config = dict(
    num_hidden_layers=12,
    hidden_size=96,
    n_experts=32,
    experts_per_token=1,
    d_expert=128,
    d_shared_expert=0,
    hidden_act='swiglu',
    moe_layers=[1, 2, 3, 4, 5, 6, 7, 8, 9, 10, 11],
    router_score='softmax',
    normalize_top_k=False,
    routed_scale=5.66,
    balance_loss=0.00919,
    balance_bias=False,
    router_bias=True,
    init_std_router=0.0392,
    lr_router=0.00135,
    num_attention_heads=3,
    num_key_value_heads=3,
    head_dim=32,
    vocab_size=11722,
    norm='rmsnorm',
    norm_place='pre',
    norm_eps=1e-05,
    positions='rope',
    rope_theta=10000.0,
    rope_fraction=0.75,
    qk_norm=False,
    attn_scale=0.177,
    tie_word_embeddings=False,
    parallel_block=False,
    init='normal',
    init_std_qkv=0.051,
    init_std_o=0.0104,
    init_std_up=0.051,
    init_std_down=0.0104,
    optimizer='soap_variant',
    learning_rate=0.00309,
    beta1=0.95,
    beta2=0.99,
    weight_decay=0.027,
    lr_head=0.00666,
    warmup_steps=200,
    schedule='wsd',
    decay_fraction=1.0,
    decay_shape='linear',
    final_lr_fraction=0.0,
    batch_tokens=[16384, 32768, 49152],
    max_seq_len=512,
    doc_mask=True,
    train_tokens=317800000,
    max_steps=9757,
    dataset='wikipedia_en',
)
Below are experts of layer 6 (counted from 0) of a mixture-of-experts language model. Rows are named router (the router's row for the expert), down (a neuron's output weights, with its number) and show model dimensions 0-95. Each number is 500 + 50 x the weight over its row's rms, rounded and kept within 0 to 999. Numbers have three digits each.
After each expert's rows: "raises" lists some tokens whose logits its average output raises strongly, later layers aside. This comes from a sample of Wikipedia text that the model never trained on.

# expert 21
router:576527521584432498470558504475436498378398429475423507456502556510468552572483474541519556496467444575462557507502481471468513468432461588470546474455540499486594439470484454563458505547417436529471486569506479516413517560584448403522440537498522452552580514566472548505455575505514432430
down1:445503514447569482461486507589493492464428523456549431540483553478429470505506558588430491515467529526474587463514629483511509460526504507587527506427414383431588472411549582515424430509501468432504522518400516441537486489545452544446511518440501576475504432523483492573588500506432531458
down2:456459520443499397412474350500562555507423492494498508358479609417525530492526478522479491446478561561448477449543482497477421553409505519447427455457498430551549509473459450547450494480425477530549508524539508605531552516547496555513544469453456514482515503539489466545574477594508468429
down3:382515478527494442460516562480505577535499573615479500482421465455507483490540542460473510523411452567534556478538501472599479494498486532562431554510484423577445508549479539477537520566532477486430442537503506540580566500436587421366438501575432456518523482479414528525496478451459506602
down4:426491569463481525470492491567476570548425487459530509536576525465479503486473440566487500476522643456606507494535534460433396555532502477497515491518449446394422506453522551511579475507507522504606557456495467638552488537430598526481510515448592591486489505539461445519542435502524525548
down5:529541486497537530585487493532550499563494497423510488517443369485503596519525556566552516515542496487525455527568481610493519496520517486482552492447407459468442505469539528431557400466503499499509411465565569444554496545516564457482394526500519562505479368415462491547430434432558560582
down6:389413491502538542476493474520468452492442499429548427603462494461486475567551467607490511514580473466400492552429552495489503501535473398562481483452488493478520455500501589527537482480446544484533531498547428505591509467612594475444407601471598412519500532465504554466545548459510509526
down7:551509440539442484475466497470498465571416405519534461476475534581472557487545566530504545537478434574444572597550435467518534428431454502478542504467526506524497470595508563416457520513409584494472532578494431536480460509557563612365461502542510387519437485505547470494491450550483520477
down8:417642507491543546509540523478422474527436526454435494593583521510516491470453431501513533551534449469523489509408474469440417507438522465549516568456407557470475509495440547544584452452503522518454519517495518424526441483445473424556489542507448556451545486539449457556415522447521599630
down9:484565493441497478491486534529555512522385552527485513423480581452605485413530544537412455516540480508507396379465535517477446532436556443462553525562492445503424451474553501498539551627473569485459586403479507455527619558522451474508436525454528518486493501469478467480520425472463551532
down10:517543489567557545430515572416516588537444450554549540522396514468522478450474496523478528550468521545482427378577531505526475537508439441525531524530573484575440514457544504540500513423459493514436523477465421545540524521411510448525400527539485572413523404467549521574464410506493611498
down11:494630421556501509555437533512443503579522506518525465424525387459508534525543551538470545540489537523559567514517478414500540499469534516509469482544506426604536537545452501461508542575436412464460521423460568492547463448543571398499468448477563497421498473551592454588507485466538580573
down12:525501491473512462532582474439465423471394442562411570539514525572493524476445450447540552441508485525516530503491381520508476500511519425480490565625493531564485449494459587608497478456411468440556499530406577578498532478504619516485475481558496546536521427529525543522537557494562480577
down13:456476440456510492485473521557515512502428530481448556429465572573478518488583547490458534553512616456538473505574451543569457510464444561464477548514459410494562647461412417563544474450531460523506486526555542563560460535572586459491497497537421483453493520461541386569466509546549504563
down14:376516452564583459521476518463494534559481555533404486614432486508513464520566535564500427552481436410477520603546491518506478545526568557493610528587517575474438470543454466442521450461465507416458562467464517492503457447476473536458556412552521577521520483396546483440526493497448530517
down15:484521536642514478527489524492372556441491558501502506512465620488496514521429533499426654470529462510568491439561482469453501540470524413491565527441527461530609548496511435513468471476387508455522506484495517459399534573424442463467498465491444524472545502534508558547482581428498451501
raises: " in", " (", " is", " and", ",", "."

# expert 8
router:534494501473575597549482578515510599478486522481555479511542501579469583449459382471510479517481622546451499562527525455515471446522459546511552486421548508522524429433528575568454449405526509449424532491497447564508525528562547413498475520477540553632561525466529475446541519420527569457
down1:523600513535550510418551463547560462454453604495425537553480436488438509482492463542439464496544533523414445451503450453502447444570530483505423478551475471457531490511470532437451475572552569480577556528517491406573550519490365537515423403528502559430480499501562509555496582489493541403
down2:546578536418530439412541462500507543476432473500593529481574461529439488580493545448509477444500522480524557480514462474485531512551478438459527542543436514582471527483529419645546567550528578516538482483559467412441461560496445501523468571460537533471399539456521605525504457503444557386
down3:473508505535438506532579378423467433482485471464549582457541584449537506621542509583522466451563500456480533448503478516501455484540473573480460477520564479507612494486503438471636514519532483503502485508598467539534460619473412563607487567544486483480537406525546486512506462513519495562
down4:501530431523549551455498437508505447571449580588536429529471424537469468440462529502440442546517521394469479541528458489425450439523574542536486600509476594519457525554502576550532483475469473468431501553461510476536654448556546414489452448494513560557454536470571521527504507483592458576
down5:482482555477537389602525460455568490579431511487550460534355568496506528451490494467532543498464474508523559510461485551468509511471455469485524529442555529476514519363541536544464545465465457494574590496542549529358535486538485407586532501470549551491544436578514523481541544476612520468
down6:539539538475556532522476526648455426571519504497436426551600549477446500517599462588553471588489515541371522507517434454447504525439537542552513514589485528530524496556495546563488540499574436556412471446438496527505553563488496491449427522556589434510543548447479492479542489474522437485
down7:503517561547496494489489518429502449541501543532480513515521495337497460555487499423458508443557471486495445517550585403527433526544531447552522436507473449502497405569452462511548549435463414540594524505446563467488420439440442491495403520502465413425417407471477491468426456539461471554
down8:502486551514551475441473481524515528453451407519504517503480451509538525499463576474508466509463481471470531450503505457562441526496428517466371498572415564531508556519590460622427547472482556438531429509499439466495545439480502529408530497416476475522501492444593522475571573450441408343
down9:541555457535509485545466416564455525522487601563561508550569534592468460459417482494576465597525469413546493517492430480448538507462506539517606557541519554508446523503510443513490512549557416511427457574540478578548481520503551584488594496476440423444409503486575471503413469495442570485
down10:439514503496468427432495541448512546498424599444536509519459417467503451410603532422471601546525486574497588535459480598444461528523465511498488449410503492428533457420509521505450507490559495484474501493543461531515512480407439555586532456459523517512576402565520496515485500529605382478
down11:463469543516506518508516580447524451513512464524452483464489610655445493540578427435510594473507456552526552496413593512585569586514526385588534500416478517527483547504528600497482474492506466457420528520449537440502492477491501482520470470523484481566522509559571532546523456539503484370
down12:455546478468495483492552500603495511543507555524576423377550474466530518493516448545444502586578526558491506513468471485528421498560599457451484562625461490383444481505506497510481465516480500527554496518523532607532444494507406498427537514509537496502417486536518402483472560410622466553
down13:482494577462444471436487533557510493582389460533434431518544539466589471462444433593529491541495457498511445573459484473498500494495518461543445558481498454369438573547528479544539507454529528579511450621554523523563479496424542537612521533534540477470539532473419451563462532506468448604
down14:500636526512397484474449528563471469525548528553368525480476617567424463456556507453480524542530444489574554511387514518552473551488438502568533501500473447454451461566433434516608468419513521493538468515501504488455494528447557513576467574536418472413487440494469507498447545457517520535
down15:413535501468519477466492532501498464406549513541462446496419485457471442518408561477542515563483512437489485439562629499466457505585454533506480543439560533560484496612476485485562501442493502550445477501455444486409432485466532517379506577379484511432524488443455448572475535546517397448
raises: "\n", "==", "\"", "."

# expert 5
router:567529544602484512530465546515472477524459487444408502431541506507498576520522570429535568425589487528538574495455515526557505553511598477427486463541504558582552472508400475504519468374554494585530512502433565440427535563499522490425544517582419484447560564525448474458500553451517452453
down1:492508498435492480497551506543425481533453485462385488568561563479571520522479503514547481599540515488532471434491563498482518570414488490631505541501493473459446489445598490526612423586590542497510430525490420461503458522406563437541540553439489610530473442508531529559513535485584532532
down2:583459389501451551484444581516430473512575478450548521460530522502444470550472492561463461543485479479510398513487495502575553553463616460480542583408464508469493351451436527517458568537467503540544462421482481461412489520527459465476554498443454473479485527530516635509458512548491559424
down3:537475481508579450540549560536473515565477559504501402422576580589458467567519538500434429572575499464426505516594622567538523482490519470438554526505499524455544448463485439532481543440436450541530477493536582575589460561488470471494564468540471514501488450415494458450556471457493465611
down4:562605516574543503554411472503503548574476527411483597411424613539449539512579478483531428570409514440514519523489516473496456513458428518466473547480456524506565485549367491514540428537534515544537486507607426506496461503445463510520524485513523426460585449505474478528450534564592500489
down5:597448590505552485519610497410517522513447494521568544522529484390535565471514508555477436423452622604492526471564413495538501422429463601494522441503414524501504447504559418447501540512490457488479468374504529500447521560496460534517533511516504444558459570515507507488517442511467547565
down6:456524539451414469503577619523475499498446479557489551481463412451590500421516532507463504491510563466512535503562489476522491407538501408547436487560385553516454485485437517438484408454393554544459415591521501500500525505420483489480500498438584402551452448542560507505536540487406508491
down7:413460469470487434553541547525438610519418523502484464575608456412566567371429445546509421443483478514506494496557548504531531505487482491557517495488461476577538508520492520624505451495500494583460462467554428485467585471447476499510437456508503411431578429484412523519499489469457574485
down8:413629514460497494488511434503388522500491519472491583501478555539456495478518385513434528451596459466567586548510584546436558508485476576556532620437485551520528448478480449515414466490531463452459504540544497458559554493497512462561459452423520570501557516561425541497540491484442579562
down9:467575486534488498493417520499511550496479574444534588596431570578531516632562521519513534470493469550490530493457469481534504542560463501539555518499419411615469531527484501583389404498475443524455483526594502482465553444452455566504511574535431510470534521473411450427492444429538505533
down10:525537464605640484585556614520468436481467547545477400582487504585426579503444474541521541452543567503461494509557495421551540448562459488497483517576462583543508461537500469538510487419534456541451562423555499507553556525512483455453445538539486511522503533503507649491510521456497533534
down11:541530531564496471412442519512487455443585400498517463467465515401495444564496539434563443454535401411523471441522544485502537532481568421563517495412547525531515463486427473480594537576478486534443456484546504469494483497560543476454537413435490598528538487516470451412424395524501511412
down12:437524485502581494583549524468491507537534489544498418476542322527553507549532569474461429516542461497559422467474402562480522512426451533437527426406511522478508599585498518470427539496483490585418507473465529478463492476549560453460473587514530555453488564498570510437476455416546521501
down13:586607506554535551551525457477461497524589575532462459453498565481511504450506548494381535538495501474472497514556385471526503458513572530419480424558506461518509531516508591559543552457437447462520480438577464555525526563524500469555563505460493422479463520444524628560465493618581547488
down14:527522590627570571491524541485578399502561493531486421419522424584517515516496471445545510480557482554373463531552539533494597506489502458503524421487497457466405480483574503553436462540469480444508491523475477438527403498530492500447455563544505412482493542534590503429499511414468471431
down15:463493476576496446507435564529553424481450520511447544587469527453474525501486486534447446512525439523553501463516508517491602445536461566407495539442392537537535491461535546491532628456494454530411599468544566553544543568549457552558543474473456485484562556565468457368468525484472491403
raises: " from", " against", " over", "rough", " on"

# expert 29
router:578508506568447529481442503502458465456525426478381547419483514488532504583546527436585559397565510530537499492450483515618476470517547552421486473557568535537521603537420481451495461462563497574559500550454511455432490496413505486425457535591453512452545519545566503500488574543569501443
down0:476511449469468499503554496431459466441462480553602545543490486511464581601528527537453466555530476576495598507616505607523465526438574400518507399467452468549487517479542525515510579543546466509532430470526513489507511517496432397540499493383453465525457479480491518442496549449505351452
down1:480501460419580527561588526373460479454522412492526488493539500476485557500518433516467451590558431508472419535427469450535554591539499450469517494491563526567480598455545506511472484543576577529384449471522445510452541497527553507551615519514541533479488479502555409454577535496589521469
down2:502505488433493539587490475512522561527496503437559457533425558505513525535504460531476393480536550444434459517467540446476600498508390505528489448540515506518505529448459450561541573489546485451484526458533461473456413496525554591434508692482523459526438467508586443528506633568520502458
down3:502521442512520523653445513463474484451539477441481487485522593566435443542485469426530425489553598422532422437572449465571453533493496463457450481523473477579463541455445465386561461441494492587456597582522558535490527491444443452525548549551451506462518496517453524426466496473459500569
down4:558454382550551492495433477555511593427503416401404493497488377508449499486489472521468509444531455518448541502568489510541492520558436477478494491537496512569521525591556505497543580411513392451511502559463417473578520481513512508458519554564511505527546454527403600602547531498475505453
down5:542424490494505514484437529565496556459475428468528469490494535393586460580521532523522491525406591420507525442378439470475458448510506526555442480478555479550615423423521395501533570511457491559469469477543505547487497437517511592481540503493469442462398420493539430439562537510503476439
down6:491352560484443457544525485542550523413521539473512528483551504446506468469450535460497589528558531435480429399535561531501457501495495438490463438514572568518527575477546465461491533434492502548470459517476516586491404562489569539535493441552490459550519469524585451451517529626458593383
down7:545535540480518581567539415516492550466398396527485412459401513527564484492542496419558558531432484561434459478558534434458523494488404580482457520429453576456476571542543430435506498514526489497506511511507478504466456543517544556472416523611480491567559590410503484532438483461517441541
down8:526470448474444550441573505567545392503522481480461482561629505501486555534507532503482447560578507545477477501479432435540505470547498487464449559458603455450461469476408567528524510496527516442404510390522441593507514489582421532598479522523442525607546540465507534530581528520510571458
down9:572520418431477538515451504500404414487488547442508597432477490545408435525491442468470466549520451536502505538454492474560590520393410512582456377487439559429456450517436478523508505499512467527569512542602474521487522530428459436388468511459596520524502487464498509474440517509525501574
down10:530484499505487496556434457548559451548418468399530468485483643450424485501470588475528551471502434558498556482447515538453617483556479481581396500478459548500523520525585539475457552569513506457531523470473494480476385458527529572425476525475453481474527491514442455521438612541500600432
down11:550455474545501436510550544532509451543454466430453424591505585542523487411446545572549551379391456431512458468492472474453432464537484480549471487449547528502572479489557490389563587502534614421488475502524508508492453527538518473576574493497548446496508534562454564488475526496462526388
down12:508514501481479480528567570526493539598529473501480517448450420554466467432490532404550450531561464526484600536566599606466544399537514492504512460519387581491516484525526502518392587501456475429576550548494522626438434449479523480522469481535539486524487523563543509419497531487456514584
down13:467566436462537467473486485507493463558458488491547572452502406391595549545396524493581545499401533535332454447433576558512566546524504441421474440536464501469470543555535546542428466564541521553441487469545498510451517484478497473451521535572511436486469514577511512480415515541503531455
down14:481400564438604575462466572517561496486552542477438497528509417555567532504465453551429430506503550529444412415534566444447532490499505453502506527481511430581455482449528443474435534446465576477555505578490540438451483559501469523483485483496456427532418522488518650547574429464497520548
raises: "asons", "exual", "lers", "uses", "led", "urd"

# expert 30
router:576513538571453540499461501483465456458536448453389549401497501514542504561569505409574575415568510526538510479449475512604491508489564522412492468576538533560553579513420472465488479480570496582580483522451519468455543525413482484430471536586494527466545531567568505501486595552568484449
down0:521383394524509447488515507481493522475513399454486487384434415535510501516603533414508449434485448545481461497605563517518565544501587445537525502505535481522546525548542470510467581433478492436496562523530569557544564557498575532403538546603484501535517477493515522454487572414530499433
down1:481455516492563509563477491507481465563386507446494502476468428448399513450589514458479498488545509539589538431470549565481444518537525505475443543574508474546532507609435487497605549459453472485554529547474383499499642480524417449441544500545482521542487538617552483477442479552488535424
down2:471508538555493571512533501438500493452449514513443458566451579533487537462518577540475560513529554514514452453436511566406543466461460521579589473462505433411343486479525520525586553503556535424544441561428448399578529497547453474497444484479482561513438432481487485486481547536409556436
down3:503524450556565575515434536517522520496569546537455508405469479503457460529504472388411521471583510540477525511516572529520467411471547439484468541487569483493482505441438528446420438391470498506492498471499619606592441518536487411420510461527427485510496550429548572500428483452569530442
down4:539442535548530486504455494563568510537428397521561523507481568440486522515486505420572611479506443541522520514505530591483502516551529355565510450473529484533478544566540457429537586455508558452572522491466563424488537552492529587523468468449583493623529471483429560503534456467490454409
down5:469585476509567506416556594421485456459524510570483479433509386527477450441561505474487534513529503487423454557501500464567507423498471505440438459557485561405436629445531565390402527504585497440548527449551607492524490513524505540538423554517566514504458533469525524511466524525512487547
down6:588533386520532526462460559543533505506521583488463565510562510418533440475392503437468448504569397492509459457424480491485419476520506542569475516569539442381618457448544520484503501451511565464510555518562544574474513472509488444469466453437497439456512572605552502507601502526532501491
down7:555469584484527473528510475442520511493563474438549577491473609481607439545452408441473528403488445567519609531451569425506399554469535499551498488476517409562493533494481550494524503542539474535566524490549491456552542536427501461502538449529529496578623477542436412537528416518494541485
down8:553505511428461535408512502462555562490525504565577464533514432539599512577406426574493472494505508438569479544569505486582513476463441572518511520560543632497551440529438614532497552497511500516509554528582488429501387467496490492438507530502462425456528512363453504534533481491473489538
down9:455497555486482531537448443425588475411477563483455531518551598478544511507545513533551505558446592506599480465546479512583519530434383487445486486549508608497495482568472471461515513512479517625531584499581426589476551490481477527509490507445530494555523416437525572426516571522459560440
down10:496500425478422485521556503452432582532501377514589473442516491595472433520546460458599500545569404513476490455580620516462525578496501534447441469571440532545530524454496507411501541517484522519446479535532384592468503541540484519554602457485445535511543514514469515522577440521499460473
down11:441533559531478527555457469508475453454521581504485488502438577493445465455530604361504445470559500506541444510466549519498529586436536506500639539540443482442543480534511533344615443502493520489504496476455513462410559492470439427506530460458454487390496417461504525534496563506487516507
down12:539480463476475456453540429509490488571545525467515555469488478420448602509551424575504464419488540478506516483562410498475550560420559569456530498568471459612497495509437467458439484571469498567386506532511538457498521472423565543511541488434412491448450439454574486558437552444565531403
down13:406492579499495536549452521522508575486565553495478597495521451444586585500482438545458461541476513490523455410509603451611496423534506445437465497449452408560502514469543487482461585559545458479517569544475527485537564434471473580472448526509445552477555517499582533567508453597530428562
down14:488462600489429462620520524525538515561502539426540524547531536471496476506479530476533558446538509470541565531433529543472499618605466561536558500491372528439511502553469449531460494403512457481485508553428564413512498478463485486435452478453559593426571525536453426589571548525518487452
raises: "://", "rated", "listed", " Revival"

# expert 25
router:428486455380502508541516443540459472463538542537555510483588662509546505485494463577450547522500451551463520622467549555490416501532485509465473500460464448412528438559498473445570447571560450546581444474464518496454431572478449506501472508500457513612556550440504436467536516555464481449
down0:426441566432495498503557475426470509551518451495527566469481537538525537489479575469448539509405411479543470532441502562512496514533476482518435506395584435457506524493520445567585524482502482554519517498492575471447486406442489551398578653437492451493482526448521467486588494586565430557
down1:491513405592485548422470549503505453378444462514518487543571532464576529443592473498478485391474369534512545433567449510571456583483446482506495490517556377411519498522429455440550531565521484505514541558516419534484496499390493474539491485529487512455452515528526432551460440506457514478
down2:609469528493484529538532493511516429600460512511476515562529546513503467601406451580474467454437580550462427429477523471547468413418518550539568464512482469476459447468483515524559466515512459502494511589490515449544507546476398453493576582445454496469452496498359541616497477499448572548
down3:502451516626560457457557373537547510507546499551479539464533590557527488500505577465494507535483506421486464479523517472482462538539503493544528546498445473442489590411468473623583494420515477421545539526563434447445601483373472503483531585509503544504519502473525542552448474583504559570
down4:432451552587457448518454433500560492534566547601499508501519443506479472509504480539499460540564518489555504530561423492475511526501524504519520496447405438548516442401359594540613488479544407429508531432512510540459448469549492537526460625515534545448399421535565462455487492487479521520
down5:419443511451491509564532486459521517501552587420630492436558480520486508449480492585516532527540486455372417516406482580583462436481476471537523535423489477437476457453544628458416487480470515563567423508513496449512544521494497426491487573527553454444525543455417553453551508547497493494
down6:423428585519432485555441514478625466469536552412477447465502584568467462561556494455495432508582529447481492496489525594409563502581482453434596612423462466434503415529497430512478523461547467591527478514452574551538465533573479523507472500494498467575496482467488544536532494484533535453
down7:551540468489397489575429560480483409524510510556649503532499555563500497564568503436391523457438451485508429489494435462475497501458492558498437541539512452559530496525507555548477526507406492551544534524553491451566525519517420543469499592513591404476487514503477442410467489636478496486
down8:500479623514543495436557482418531560496451462536374541651523502382462516514483514491532550551547584524443534431530496531456544495450446477560512474490558547511404447479513494447534401348493463509448516464520441463410493459527533454494504506448529534478468538475535551541505463466444482498
down9:518551416484567524404453588454548528477478533561479531569478460437522463475516451597512528545475520439537511624557550481526462540448587509499421526598454505547436461563464490516501454515540542503450470528441507506528499479522538533475524576393535548426436502447506536518458440398462536635
down10:536573511575405516533523488478483409492536384381460469503435561503528481569489532412504541469468617454470562458588519465576481491509540477548547445464467533498465527471573495530543488439433516547457540426496549578454458517557547514496495495630431478531529503541493548425433452459515524419
down11:501541427504478495392598530492539367525587479499478510545550493481466511435531497411492483474539514497484599491501519502480518568390473445546600519491488453535459450450457432544592607545646472470516514473520490483534559513590508514556499475510523474433465405508570459444431483462495478474
down12:546472452462492546550486567466516523503549499514445576501514472530537488495499539364501463454532553474478556588541484527381488601606469514473472507546515460568491530483438344582484463449546541469525526568516505518556461501534507568516490559588502523492448545541496349550463537515561473431
down13:495455586464467468476493424540494471422530499436533434481532400509544506465427443516583549518489374417497437477532493373541458439578496516450518482540493478503508471465430535609510515500538626454554451519394535485501441448501557521422481538500467494450478586587499516475499463478492475420
down14:604466472543512487516539424474530542497518539426567495380480473479491440574450487488505428491422621517491521489581377478521507427621462580509491490438534484479504523450473483547552508476434469473568473573499461489540538496536565538488468539464576550544536446521523426449501488475511375406
raises: " (", " |", " ", ",", " of", ";"

# expert 16
router:383517474405498517463475501480477489468470495557580504495493561401520485523462493493491382533582527532601550540434508465418527456549499472525562564468458468519528397531530543494489560519469515514554514452558527509548468459478479504491402516421587462482375522576384514519460544568417556527
down1:541558464566483485486461482350423526484564434598595551514435467589566518455445470459528596453515503526593406493504463468512487495468471508587536479447479420541474510413448508554547478477443467562507476522455495542453525444515538475484488442480481466642516519490585459547491516530459581509
down2:458530423560430485511504485565495545596517487511466545553531379427605574492461516499481491437423555459519517499444457595468507468526451568572505441478450502505486485501480514576490441480501495484606439578532458419546492500562501561517570474463538591462544514555448464610467579576475568527
down3:502466449590485501464478482500457505483527476502568508509391486474477564425494526501464488565492458372502515458488527482521510471526471528505557488512472473506514525547418509596560542537480459455479561582447398460549529413534457496491646457480540512421465441537449425484467522590523350599
down4:520388430474460408541510543561472545520488573514537493469563520488470462477579576503499443525467509390564502524541511394563494503507487505420382544509473520411570503447594451513519502508610521507573480571532454515458442543498553449603574501594493448470522458492432478518506452567516494475
down5:452484554523508577367364494485475451511555492445473531517498471389511488490477404454429464562492522554481474472548473489477452474397576485475532470450572464575482536517486428528565472587539480554474522505514454555483464484548518543548589454469455445462524489462552556486444393506403409508
down6:450494504487492446557523501501504532425470505444570492471561557493537456503505442522616526542496542511527455494445559568481572478418489618429535605462518493541559453519561585481442594581478536469515492537476538502527492552511542533556452447487499500513592533420420470388607560582539447474
down7:566567515470519483516499538506557481534556523511528504539497428465544480493493495536546554531503476479496308465504470532521513490466507527533517483423480463428465556523339508508477373468486477551495458481536508503467608493551469455482544533423494422519597495422411541567547578554524510608
down8:470475513517432453495416527600503447539488461458528415505445393484452564485562491428461565370403459467502476549576492536541559423447429547534509597495407503535473532518536493441487582496534518436497428496603486421540535495550484437479504466517485459525479483478554442459395505553487473527
down9:469389471501541486550490417470512465500487470485536541567517449476466497541502473598618446508510510510511434489459419507471567486533428484571502469498520482507429379516526522478409558477488511564459493477559623462507458489556496475375508447394458473538489494568510540489579577626499499561
down10:430530592456511491467486554494571476511421493403528498449501537497493559482527520532581422510502501518454519551567514478464495473513596447403622584531474503463537481438583508424443563584488598410499489421484524583506549508463444502504382523557531514480504553494522525544613469480473558470
down11:501462480438547601486466600494455486561467426602475472478555405536549545536570500488442375409583545462493549527518500555532442503546522515484491614534527539477458571570482511534430564552505523522490450490438517628516426518492510543569528555497504451434488469551453534496583477491449450484
down12:533414484506445547476379475566556573468520442503508506596547461468435509548423468568544529532418504531447504537494432438488449523482471586497451501466480499431396500541472521504472465440615428467552592494462489534582559497601501535455412494544476529553428513556518457579530567553507495500
down13:523452596554465463468520463474527499548454512521523436455515521484485476656550506527459503534460587508501468482462488519527557535461402472522487413446504526413410476462660486483504493447490536488552543523541542373459550574512508524502413421476503439547436520515463422503484568534490403533
down14:437526487506506560491459513548484488431465464566478400492469514558553497434468610420536414494459529577529517531523543513441517551476503444533647538526561485494408545595578422519424501547522419517565553528508446512547512426496500535455452519485499393525573505470439529495523402500584485478
down15:515526495538424441496500516572469500554515524436595533455532409484566383559527481514428436510534470575448457514562496529445474397488601499590544507495456458510494460409544534558434498482478532572476448567428478445551495529448555443546407467553573487495474425433577484566544505558511501538
raises: " in", " at", ".", " is", " also", " ("

# expert 24
router:529455488584580516442487476561472474469470464463371624425477433480502478546518566425486589404514483540479571500505418533540429499523544538516488565581519480484561564545381450459469459436490578499534489487451503511431596472482449464434508504595477524453538523550550541495443535519525516554
down1:455566469542454519532453425517552497496556570499508423500587500486484475568525480542534502423419534507544527563547586485547468496482482529418598491427503460606511490456586525522471576520417417393466511505535463403477562498478410518517470454412542528533529509485498512381588476535530522427
down2:503529458536438522543521457480564566543505467532445482479517553548497443520498472501463525443401529568479559510494513445524392520398422587519662501477501480455513573458495448535582485450502425465482539446447599533453528517453458476472552474471397548586508435499575541482449424470544560459
down3:533532467491513464485530487390446484629440500571550451554508507490475502374523456598469515485402575602497502520465518581482524439480570542445521512532543513519482556568529472576487475426420444427388544472501480500490535434455479465548474454482474543533470481490489543496478457396505599572
down4:519596614505387453437554551465480452503528507520510412535534422473533531497473465528434454448584508517521502546534503457536445575473516450483648491499490529609557496493543568474576526510550416521464441489498489520547439614463548511534498518467510504401550489410466562524482448417507497469
down5:465521517560445545497517506468482499410566580535540488600476521478461542522533445528539571442587523541569494514620491464372568508526568492447482414553435489500515564521501573498529487452421432529535493505559494624561489516531431498558545552502507429416536600549500581479502462513524515551
down6:456543515581546509516490429587466477408580526415482426434596552555472461458480514625489489513534480537569468498448454488480517563459480499606547532532551407520489409464546491573536477420398489498484462536500442488538581480481594439548520494514526530472478381509491469457531472541497484579
down7:464445488503512434427416504432389553442490408528572531532601437560548449483474551522518575482521411529435514598518501511446481511476578557575508527385442469455489513575556509482500534511433519509586454508506556511491413514488467438538482472522527546502463491536410527524518417491557521612
down8:473477456560462431522487511561577431534565591526469499530504474641490537433582484510475401522507535480460515461512493566370529499489455616521438587464515527448446507466533471403467466435524523435448434486436449595499501517421574523468501536477419550555502561497483545526463558548513498497
down9:429478516420373519536435525472485525460506444470370528531500536498527534507494522462386563519471507426562532507523445461474511487523591584504451563460491526432508562474587560465533430577478546472528463468451529520574471426401520543435419600493538478456469525487423486472580498500447492434
down10:617574493560528488518448495542564528535416462491521541455516545535478527483446461520445419481518467404560506553487408512460525531503418461457518474575402478452508459478500443557458495493497513394460458486460408517643474530495485484507535497432563435484375533470549481436533588535457537437
down11:528509472553427496487424464527493473431582509529534562625537575454579532473453467566594387541491455481465554448497437470522537544494550475556456577469473492571412506463489414452482507423575520558514544423450458531511430513514480491551607474475453582479475566557433519516448454518501474565
down12:475509450471506439523425435503507589565498454434499438439472522430438471589523480514472529559456616449494508474505423530477446573561545493483549479487549465443465407535575539565439410556535474522554519452542585429482484395555534547504524566547444443509496512436505476537422544497510623499
down13:546548483464484487596566469503470564611460503523570549525477528546527591545571478476432454558487490573499525464497529559449540646563526556548447481504605532435500489502373454471495585449457545512564555550520559511533497424501516536528524562511479446468469469468575476555429601479522518480
down14:507516499445575484469536534483558554557522432490537472415489483542473521552505547500570498506566504489491480458466553483523461543453449646434525500498586496495516556510509485497531514482444367589586495544582553469523644512529517555509437422466438460583462494469520457540474536489542522348
down15:591499455454451520503504482451581547499499529494471511512556416639473536543484461539517457547404478605509428497457452532428479505476532477432510557489501475569554423457413520508545532551523550490404527480591446552439422461529486520467583454496484403527482522589524502410431480555429541481
raises: "ous", "ass", "ared", "aced", "ivals", "as"